Weights of a small mixture-of-experts language model, trained from scratch on English Wikipedia.
Size: 13 layers, vocabulary 4255.
Below are experts of layer 8 (counted from 0) of a mixture-of-experts language model. Rows are named gate (a neuron's input weights, with its number), up (a neuron's input weights, with its number) and show model dimensions 0-159. Each number is 50 + 15 x the weight over its row's rms, rounded and kept within 0 to 99.
Before each expert's rows: a language model's description of what the expert responds to; "mostly gets" lists some tokens that are sent to it at least half of the time. This comes from a sample of Wikipedia text that the model never trained on.

# expert 24
It responds to: Linking verbs and short function words right after a subject noun, such as is, are, were, or, "=", plus numbers in table cells.
mostly gets: " is", " are", "_{", " is the", " was a", " were"
gate1:23 52 35 66 66 37 47 57 24 65 82 44 60 62 42 49 45 59 39 58 38 30 57 58 39 62 28 52 23 33 06 50 35 64 30 83 66 44 59 56 43 31 64 52 82 35 23 20 54 72 52 68 67 29 46 45 31 48 22 64 64 47 51 40 69 60 45 54 28 33 41 38 44 28 63 36 37 17 65 61 55 37 33 61 54 47 58 31 41 26 50 61 69 57 69 48 31 73 25 74 51 56 37 20 46 62 50 56 75 59 68 55 53 61 45 45 47 56 43 34 38 45 43 70 24 45 78 48 50 38 35 78 72 48 42 69 46 48 53 53 30 51 57 50 42 54 69 57 52 61 65 41 45 57 44 43 29 47 63 68
up1:24 30 34 47 53 44 57 23 27 40 56 66 50 54 50 56 28 54 39 43 40 39 50 56 49 85 37 47 34 53 39 44 39 64 68 60 51 57 41 63 35 30 44 29 64 58 24 25 67 32 63 45 49 32 40 64 48 53 48 42 75 59 43 61 68 38 44 84 39 65 25 62 48 53 66 43 56 04 55 62 46 47 69 73 65 36 38 30 18 61 51 67 72 46 66 59 46 50 64 61 42 66 57 28 38 82 62 58 59 30 70 69 43 74 53 60 75 58 46 49 39 50 39 89 46 18 59 50 42 50 62 57 55 62 35 70 54 64 41 62 37 54 72 53 65 41 35 33 56 92 36 67 29 51 34 54 47 52 62 62

# expert 20
It responds to: Prepositions, articles and possessives right after a verb, adjective or noun in running prose: accused of, deal with, its, their, most.
mostly gets: " to", " its", " their", " with a", " would", " with"
gate0:75 61 53 72 40 49 40 20 51 23 50 51 38 30 56 59 50 37 71 54 63 24 47 48 26 45 35 31 56 65 07 45 70 35 48 51 65 61 36 26 72 47 63 30 50 45 54 33 53 69 57 63 42 56 57 39 37 49 65 61 34 17 31 56 51 44 48 31 24 17 47 56 12 66 70 63 35 43 64 37 51 40 51 54 38 70 35 35 42 47 41 35 51 56 69 22 55 29 75 49 41 60 63 54 18 73 40 44 14 55 61 22 32 30 35 50 59 65 41 44 52 55 38 54 50 45 37 40 30 66 43 49 55 33 23 45 37 41 50 30 29 31 50 61 47 72 51 36 68 57 56 46 54 75 45 36 71 46 70 59
up0:83 48 47 56 64 50 71 24 47 50 40 60 31 64 42 63 35 44 82 56 35 45 38 50 46 75 27 49 38 58 24 45 44 45 41 50 65 30 44 35 39 57 24 44 64 52 27 50 57 79 44 32 55 48 67 51 55 69 30 55 67 95 07 40 50 63 36 52 37 52 40 55 58 56 60 71 67 47 45 40 36 49 20 33 48 34 52 75 50 41 42 64 77 25 44 33 72 64 59 54 40 58 51 63 59 64 54 64 50 32 58 49 28 42 53 53 45 69 24 71 39 47 40 30 48 32 33 43 38 35 48 32 57 69 54 70 20 45 55 57 42 54 50 74 41 43 62 67 42 23 40 19 71 30 47 48 77 75 45 67

# expert 5
It responds to: First token of a cell in sports and results tables after a pipe or comma, often a capital starting a country code or place, such as NED, COL, ", P".
mostly gets: ", P", " | B", ", S", ", H", ", N", ", O"
gate1:27 68 53 58 64 57 39 46 68 57 66 77 47 36 24 56 43 53 53 41 43 45 40 58 53 29 60 48 45 60 95 63 46 55 45 55 29 33 56 77 46 52 33 26 52 37 37 64 22 52 45 45 58 62 73 47 53 26 61 36 43 55 65 69 51 54 69 32 51 75 55 53 40 60 30 25 59 42 52 53 48 42 47 24 51 51 56 24 58 59 54 33 70 68 43 80 68 69 57 43 70 69 54 53 52 45 65 64 25 50 24 38 26 36 46 48 71 55 49 84 72 25 33 76 60 53 60 54 16 56 54 59 50 63 76 48 17 62 50 26 71 52 70 44 28 49 78 77 55 42 69 56 55 30 72 43 53 55 35 44
up1:45 38 46 53 39 52 60 66 21 50 52 42 45 21 48 65 73 53 58 45 54 61 37 43 50 36 78 52 33 49 14 66 53 33 71 63 50 68 70 49 46 54 42 70 57 54 51 56 28 48 56 70 28 48 35 60 59 45 66 45 73 55 55 34 75 70 56 49 27 45 43 35 82 23 51 75 23 56 71 47 49 77 43 71 39 50 41 78 25 54 62 48 36 53 35 33 51 13 57 64 35 57 13 31 33 47 67 36 56 60 26 68 65 69 81 70 45 31 50 52 57 65 56 34 56 24 59 50 60 53 30 57 73 23 47 63 54 56 52 69 22 61 40 49 56 63 37 42 43 78 53 54 51 59 55 56 56 42 68 75

# expert 4
It responds to: Short word-start fragments right after a first syllable or space, especially in names and common words: An-to-ine, An-ast-asios, m-ol-be, a-ut-omotive.
mostly gets: " te", " en", " Marc", "chie", " Pan", " av"
gate0:35 48 60 56 49 56 84 53 42 59 76 51 63 57 33 60 51 42 45 77 43 71 55 48 50 36 52 48 52 42 62 58 55 62 47 65 66 07 68 66 44 41 47 46 44 52 41 23 74 74 34 86 39 64 47 55 30 47 53 67 45 68 46 48 51 66 57 62 49 79 44 34 65 41 62 38 35 72 66 52 69 35 44 55 26 34 34 18 29 53 41 69 38 59 60 55 42 48 81 53 47 31 44 47 36 40 63 34 27 30 86 40 58 34 49 79 50 57 71 43 87 36 53 48 49 69 45 44 41 70 42 58 23 36 19 54 40 59 65 51 64 58 57 74 47 61 66 49 54 70 60 51 57 30 73 26 20 46 46 28
up0:45 34 36 52 36 34 41 66 57 05 67 73 50 18 64 65 55 28 16 28 56 39 47 39 49 47 71 48 57 62 46 56 57 56 63 33 58 95 37 33 62 71 20 40 72 57 51 54 52 88 58 52 43 55 48 41 24 61 47 53 37 42 77 51 24 42 30 47 49 49 46 52 48 45 51 49 78 30 58 58 67 89 58 59 38 28 96 32 47 32 56 55 51 50 48 28 60 67 45 35 66 51 64 68 51 53 41 66 53 19 40 39 48 47 52 59 88 51 45 70 56 36 26 63 50 33 33 42 60 64 52 43 65 59 60 69 44 35 69 52 51 34 42 72 51 55 35 52 53 42 43 44 37 68 43 45 46 50 50 54

# expert 48
It responds to: Closing pieces of words and numbers, such as Wisc-ons-in, ra-ised, -ers, plus prime symbols and decimal points in coordinates and weather tables.
mostly gets: "′", "ers", "asketball", " others", " also", " % |"
gate0:35 62 45 45 16 40 51 48 51 49 55 10 68 46 47 46 37 45 69 42 41 63 62 62 68 54 28 83 61 30 54 26 50 35 65 57 52 43 45 58 47 43 26 42 41 44 53 32 48 28 65 48 33 38 49 51 39 68 51 69 29 54 72 37 31 58 55 34 50 62 51 67 34 16 45 47 41 32 66 35 47 47 51 53 74 56 51 44 42 37 15 79 63 64 38 45 44 33 67 63 58 68 36 40 24 75 62 61 51 30 36 46 67 55 56 45 79 30 53 47 50 58 29 52 91 57 77 57 46 40 75 46 44 69 35 64 59 52 69 53 42 73 32 39 78 41 82 51 36 75 62 52 63 40 37 62 33 41 79 68
up0:62 47 52 34 29 38 36 43 26 42 45 76 63 54 53 25 46 48 60 32 77 39 62 67 67 55 21 85 44 64 62 47 41 35 17 55 58 44 61 13 42 38 61 28 25 67 62 54 31 37 55 64 40 38 45 61 35 50 60 74 52 75 74 46 59 68 39 83 60 75 52 53 53 30 52 52 41 56 55 56 51 57 65 57 69 45 32 60 39 38 70 68 44 39 73 38 69 33 42 36 55 49 49 23 42 43 52 92 47 53 51 56 56 65 61 64 45 39 54 50 58 47 49 52 73 67 82 16 25 38 79 59 61 56 36 52 76 44 76 74 39 62 37 38 46 41 57 32 56 45 28 64 38 36 54 52 38 36 60 57

# expert 35
It responds to: Pipe separators and cell contents in sports schedule and roster tables, such as "| at Boston University", "pm", "| DF", "| MF".
mostly gets: " | –", " | —", " | DF", " | MF", "Th", " Total"
gate1:59 39 30 40 64 70 67 44 37 30 26 38 66 55 57 71 36 42 64 37 65 56 57 73 43 52 37 58 50 56 39 58 51 21 23 53 52 46 58 76 66 22 26 30 26 45 11 57 66 30 32 43 46 63 48 43 49 41 59 46 31 66 36 66 53 60 57 47 46 57 40 49 56 44 35 59 42 31 53 72 64 87 73 43 38 52 68 64 41 07 39 35 44 24 49 55 50 34 49 48 52 40 60 42 37 64 44 55 41 15 81 21 32 49 43 43 57 46 66 53 66 16 50 38 59 49 53 65 67 56 42 36 32 37 43 47 67 28 56 33 56 74 37 37 37 40 58 71 58 55 47 75 71 62 41 43 12 53 38 61
up1:78 45 61 53 70 61 59 49 47 51 36 50 80 48 45 60 01 68 52 55 45 70 45 27 45 39 53 42 22 37 53 72 43 34 51 25 61 41 40 63 38 50 55 27 38 30 38 49 40 46 42 68 43 43 39 40 56 48 47 77 49 75 17 43 75 45 67 52 52 62 38 82 46 58 54 48 77 66 46 56 62 75 45 44 65 38 59 57 48 36 65 49 56 38 57 76 49 36 41 72 25 52 62 41 57 41 60 57 58 63 45 42 40 57 70 11 51 64 53 65 35 73 81 32 41 39 46 31 52 60 48 29 37 65 57 39 44 52 41 33 51 50 68 72 24 35 32 59 59 67 22 37 25 74 59 66 40 15 32 40